Below are experts of layer 2 (counted from 0) of a mixture-of-experts language model. Rows are named router (the router's row for the expert), gate (a neuron's input weights, with its number), up (a neuron's input weights, with its number) and show model dimensions 128-191. Each number is 500 + 25 x the weight over its row's rms, rounded and kept within 0 to 999. Numbers have three digits each.
After each expert's rows: a language model's description of what the expert responds to. This comes from a sample of Wikipedia text that the model never trained on.

# expert 14
router:512497478496534503506490501519526484499505514510466515519506480474489542497490534518498508528493530480500498516498439559469510495449522463467509530517477530425558522511529534511488476504484569
gate0:463516530475495534482481490484496517507504490493492456511481518534533551524479496508512461466491478517468538516469489525541494481478494498466518525498508463530512495510510498531533535518497511
up0:493509514528509504495559474494519521450470512483516514472525510510494497505523508514548481450453456478458526510505505452484462553538516472489498498471494474523545503491511503505485477452499511
gate1:460453491494523516520496504506535490468515549495497510516503497489460537506494483516480494520498453542520525524476495498462498486506509506508457488545522488502502522467468519487526519546483498
up1:479514502550523537490466530499541497516538477531522487528495518520495483494505511529512519466507500505529508547491463468520463513477527439533448472504485473510510510504491492484553513517532497
gate2:441495474488492521482517501508503509523495488464479470534579518467525491482520538490488519539473527496517528508492505527484500531460492523494499508521496519443534503495522502506467502501505524
up2:448488496455500484490468487531460519515456485457427515485521509511496478491525487514493544512472504480523532471493478516522492510478498514524484556505531503474519535519504511484497495519501514
What it handles: Heading equals signs. The equals signs of wiki section headings like ===Legend==, plus opening quotes and words like first, most, It, This after line breaks.

# expert 27
router:504484488496515490476516498513530536483542528477488532503525488500509530497519518511520457511515523496498483510488470537504525479475508481491537517530512509483519529514488499494453510454461509
gate0:498472479535513505484487484498495481519529518453530496502536507529471482512492494494493519486497506533519485510503475474486499529499532474495500473502486465516535499478499496522502513490504499
up0:461504492448540489480447529498522506516457512518498488488499502492515492510474497484461521440473451499438528503532480464488538481482470474500524554462497508562506513474475487484480515504476507
gate1:474529503501522508518452516534491501496507465516517460450543454549536485500505523536523445475519522529522452506545513537474511519474479514474469493559505461506520516519503526495487466502464494
up1:523520516524501548486562522525485519537517514503461492537496487512498490499482570525523489451522496462506495546540489500500479508449547499518464534513481518490455489550536461453470476489471504
gate2:498484474505462518503522473516501525509481514488460564487497509552451541485499487500488477467510482499469439483516501529538492483485517452509477524485492495507524514493502491538466443485462487
up2:508488550519521463506488508466499479473479505509496461479510458509570528482508497502513487488517472530529497544511501480501454517485506556498540521503501513525493499494471524522489503488474554
What it handles: Short consonant fragments. Short single-letter or two-letter pieces inside words and names, like Man-t-ua, man-si-on, -ng, -ut, often near Japanese or Vietnamese text.

# expert 18
router:509506492517521459494520512531519509476569532508477540496530504464513517505498521492493482547501550514476508500467476506543484481454511497460531498547506541491483527514558521473488509478486509
gate0:509500470484525481487511521508460505531524447506481471435502531529508491478440543501472450494495513487488473517517463504520488507480516467534504494510510499545520479513503536515484500516467503
up0:489461525526539486524497484477466463506497458507491464484481523556497523489495493514488465565456532530446492509527483487517489560490491492526452502531506511534481492516507512522509487466495552
gate1:471467503535498456477460499495481488475488498503518481536476523506485530493523492508500499493493484476508530508462556451488453524498489507495436491500509532499493522470480484533451521492493513
up1:507519477474484493523482513485539501491533443540492503478520490489501507449531491492540493508506514510524483537502518505488505470520495527524546463467484467510527512532509504487537493539469484
gate2:492475504505530473496457485473491494512505499490537502501491526464494504479493486514522488529455494527535512499481527495460474515485519503494498500485493490498486533486493514514496508510549525
up2:477457530493503481478438489474486476510493504473511498533522529475467531507502492483526472517474500527511522486489527480485493497457509519522505501505512462495468563508456531501497538489503523
What it handles: Opening brackets and colons. Opening parentheses before glosses, dates or conversions, and colons after infobox field names like Colors, Draft, Municipalities.

# expert 23
router:535521460505537463528519512530576526479523517512458542521534463470508511462528512504518504506508518503463493513477468522489540474496470494501535506497482575490526514571555536498467492462493499
gate0:536498444526489454488493547513503473474463512469477513479567499524518468490533477514487531568507508524467510484514510478490466504459509447450533472478518496477470501528494490452468514499459500
up0:490465508519464509506520524486512508508563513513518512503447502509452465514500522508490512510485521512493480474437477488507522513562506495519446472490451520536504509488512528522524560478538517
gate1:486493497539491463543531470500440489493497502501509534482499483493483524502487519486461524474487482484474505493531487504534473505513489525530451501527534509478517477483465537524514494488498479
up1:462466499521484528462489478470500491514537502529478486535532521498485541491521503504499527508521473547492553535470504419498520534473511470501505511478492482450503479467490498478525518480527519
gate2:494478535486525539491528532481486492452485505475513474503497492527538498532541503563535527482548513477524496499496541473463496502519519518510547463507502502515465511576495556527521502501522498
up2:522547505494515476472494450500481553498475487501473464501511502454458527519513535453522479515500498493499516498560513472489470516461488527488491505501496459515516467493483468510500524496513471
What it handles: Standalone numbers. Whole numbers starting after a space, especially years and table cell values after pipes, commas or semicolons, e.g. 1999, 104, 3.

# expert 2
router:516492477500515479483510489494513523463549537546461524509516449455519537485515517511496496500519539533475484502504471532510495504478461519483534560505523497503505493509498503495482464483512491
gate0:456551516479512530490480448545521510531484456475535525499509495485543520501541453521506507474494527464470497489493490493509493486471479512482507528491544519542477510493453538496516493505529524
up0:510525487504449482524497511507535480483540477502462507534456502535508506529494497480555489513496444510529518497490482498500504477527561497488513531498463475459519537482499501478502478503450469
gate1:492547491521524463493501528453515561496505506505486472470509526498481535521552495528552481514506474536484503533507493530459499477509477509540491538539469521531514482445514499514491486479509456
up1:534506525474493501527502471535487502517559444506492547513551506465468458510468495514457538498465515480501490474504528503510449483486503494475528495481494518504535482522505512482524478518486510
gate2:474568551516495495519495517509509497521501548476496499461495491444499488496530506469526444477522520491489473537511494534435441493479419510516457512463496488493510462474459504491452478460509515
up2:477498565494468481492497513500526506539491457510509484442481488483500534476505485403490499460528512465522497529483534524444510495509496510547475465455520473485535509455485487518457500475473501
What it handles: Word-final letter pieces. Single letters or short pieces ending proper names and words, often before commas or pipes, such as Syria-n, Alveola-r, McNama-ra.

# expert 16
router:446483468548505463468524493480531530473513489537482519516527490461506491454512538492524460478524494483513550490517473517506521475472488536493514517507521488483515548509471526478484494458445505
gate0:496476488541484498486479508496480484482496528535523478463516444474484500472502508549538510542493540533527496485514496487530494514471511516544480470490496436483502546480503542474498514479471476
up0:533514514492516526473477497504474531511482486530512459514503539540491524524502547519498529504504505494479461484501491513499470518496527455545510550505482473494469477509520461497495510495503485
gate1:527541486494469497511485482515547510522493490511480487515464470517507521462498481524490481469456477499528495446513538504486512477488482535515488548500478471507530480451542477477489482548493527
up1:541479485527527442479467509518543502511493478524530511479507496520487500515475554501487493505525505496506498507487493508501524488508517479481504513510481475518506494504530501462472494497471497
gate2:524544481525483500498453508494509462489552475486459520548534513474541528519531518503478501483479531517474475485488541489498500463532523470470505562489490492483517526596513477514508508481505468
up2:485511505476485507518506468556522484456549516486508536507510524533494473495507519526492445498466470485471520487502489503494504501509505492513468525485479511531515512531485479508477484514503507
What it handles: Mid-word fragments. Inner fragments of words split into pieces, often technical or foreign, such as ec-os-ystem, Trini-da-d, Bol-t-zmann, met-hy-l.

# expert 12
router:528510497515565483561533514512493528465486494535444491525519484465532531492476547524495532510502526492510515516480476541481503492493475506476522531497474524488493523515556528495467486466487513
gate0:488439532432559499528521518500464478449509495501503484551520505522527564504476509513504476498481497507489447512459492475482495489477485503531488497490534488476457504488542473488473508507508513
up0:522446522468511475504509488480489521495524496514507521528462545486495520495487525482528494536483526460519479490481491494552500489487498497533541477513504483456485486497504529494454508496504531
gate1:516510511508519494508514475545514560506536502469493513556491451472526502507496482504458542517449472557507525514502513495552510533521482464513529498466515491536511496543511485487479468507519472
up1:483470489495521514485505484515534466529557515461499477512548493452512495502476519534494483488467462526556503494504479482451541534520452507463505533495498494486439498546484548468513504500501492
gate2:506507510483493493517515479519476492529504475522495501497460489472477507518520508491553496506523491528506518521464467513472474497507532513486489503515492482458480546523530536469482443484496473
up2:512501490503503477479515482522502497441446473519507498480482553506452510483506492489487447483481533514479515495496500508487515519479473487478493547506510530517469497501519516523504502515482512
What it handles: Pronouns, dashes, quotes. Subject pronouns he, she, they, spaced dashes in lists and dates, quotation marks, and word-final pieces like wrec-ke-d or Mioc-ene.

# expert 30
router:480502477498527472534531467549516518462509501521489512497528516496496529468451507519475500504515520493508484509468478516536502471473459484509527543522492537493535492504529536562491511481481535
gate0:494508535484484485513494541518487538463523482554532522523515522477497513480514455507516485530525504516493497508535478484509526443479490468523473470543536540471499480510532478511515499466493471
up0:478496514482482523502498476545507497465489522491511502490521517545518553507535527530502450516519507491502464504520456516466460521498492511524523581528488478505524493489508461511519512527465520
gate1:497489506538492501509487467521482492484483501515470439455522495500498464496491489433495495522470468478523523440489516504485481503473507527533478504544524473501484503478456497454472522495483496
up1:521535490514467507487534519512502491508525506467444476548517495491523458470519468478450514490524507513544536483475489496469495487508481507558504523480488495486449488523483485525462517507511512
gate2:497487528496523481523525521486528501526499494517484499514523543463511493515461489490514505481499503527474494484479518489497491506500486508515481519509454465486452515473515500507486482476489431
up2:469479468504477524461485534458443517499506516487477523516497465533508517486493534506472485512491511494450534559517473541524502495476508496489484478470543485492499476498516496476480532527485539
What it handles: Month and first names. Month names and common first names like September, John, George, plus early pieces of capitalized words such as V-ie-w, V-lad-islav.

# expert 24
router:518514484522536493517511504520504526478490543524484534505520525467525524504495504499484525495475517479532536503483469533506505473485477478455495535504519502475523505511494523508497487497471470
gate0:496519528498540451490487477560453470514498513500489501468543472505488550495529461509502495474508499525494490497520505498505510462482491522517498539537517450439500487468492491510522505499511428
up0:499463530472525540464457510481480511448487483480534481522431530550531533497480533434499483510497535556498497468492500474494538527507464545485522507501490487502502499465482521494501531531448504
gate1:502542514494493533513516478506525467478518489519475534503541520511526510489494492497502552503485540482524477483463491473514495527506520496497554510491488477487472464501436534566524496543537523
up1:481496453500476527477498480537451537448520498511450501486483514520525540515514480477490481492507500528482504494533506508480557526485492515517474544486524487514476492506528507534526495466543497
gate2:509521490515467489509493504507517517495509493503541502515538498480517473474501513485509538498479437522509528522464500464475502523545485493478491479528525487455498496523533492502513494524495495
up2:480493503488517534515505525501557496527505473526529557492526552513512536525540476510497447496497477492458511458542481480494519485443541509507447503555507531505498510509465516485521540504529492
What it handles: Past participle endings. Endings -ed, -ated, -ized and the word "by", especially in passives and phrases like Armed Forces, lasted, pushed, Preceded by.

# expert 28
router:465491493501516474523516488500536507474527545474461534495496495488499504476473535502525476496488528482498501568476510546495502494469451521502517501513483528488504537513476525507471446485489528
gate0:495487532502460492493507561481482518480517540517449493510489499523496451452511476511481457488477513490451480516487509494512504526499480490534493503462545521523513560514451539532510469502519462
up0:507493503457548497511477517520510512515509467537557479488515493490501502496494521456478542498492518508492530493498468498532466488465535485488479477507495482486541500513501479511495499505473541
gate1:510495543571524497523519480489460535518504494447494463505500521453450516498436504541503487497491511491498518523487504506516502512482501509531427490507532534466503483492498496514486470464506475
up1:520466494520488533498473479489487519522484507494479495522449544480449501471442485540501474501440488499543542515493512509533503517537508474522497519579508534522495477440499500512524505510505520
gate2:496488475526507489512538506500506547511436494511493525480555481482508538500511535527497534477498505470513544497432515494497522468492503536470448466536503468495512489543498528497522516536485502
up2:476499454509497539518513469482492484511478482486521536531502465489521470455510533500484515539480509495534534482492490508494479498530483503508505512490447554499496512514484566512512519495545466
What it handles: Verbs and particles. Phrasal-verb particles and past participles, like shows up, run out, held, used, released, won, plus noun stems such as score-rs.

# expert 21
router:499525492520522491504509494496525500476490517529471518510537496436517514482504533529493496494493525518509471528502461550494516492503501490466560498497458509500513509540527533497475500464472500
gate0:494469512481505499455454558487499507470512505554507510501513500491542484506489471480509449516450508510501529520534491498444503511486508517520484479553514457499531512480485478481514484462523516
up0:529537514507483546515523485477491512493519478494466482518451536537525560479478541497472491508503457529521513486481526508467476524465510469455504499482492506511468496506535471497547472534516471
gate1:497518538507471533513522479520519466484488453546482517512499481462494496468480500508485484523470536495476553491486488520498481472472458533468495470510482547464497488474539514519507521477472502
up1:482492471515510459478450520484498503490503538501486473555548529518493519496517515516489487491480464489508476458505501475529540513531545511485497477506505478469458493522494474520498468498504480
gate2:485454507480495528475514503472483515522476477535514525519556478488523511497550480543502466539529472513500544480547454506448508514503513534475524488507513502522530546549510558489455510487513447
up2:544515521526501521500489502496505527528453451527507497500510478497523481503522498513551462541483458496488512511510483490485531487552459518496516491493486520486493506510448485495473526439473484
What it handles: Mid and final word pieces. Middle or ending fragments of longer words and place names, such as -ical, -ary, -burg, -ter, -nia, as in Stuttgar-ter, Katlen-burg.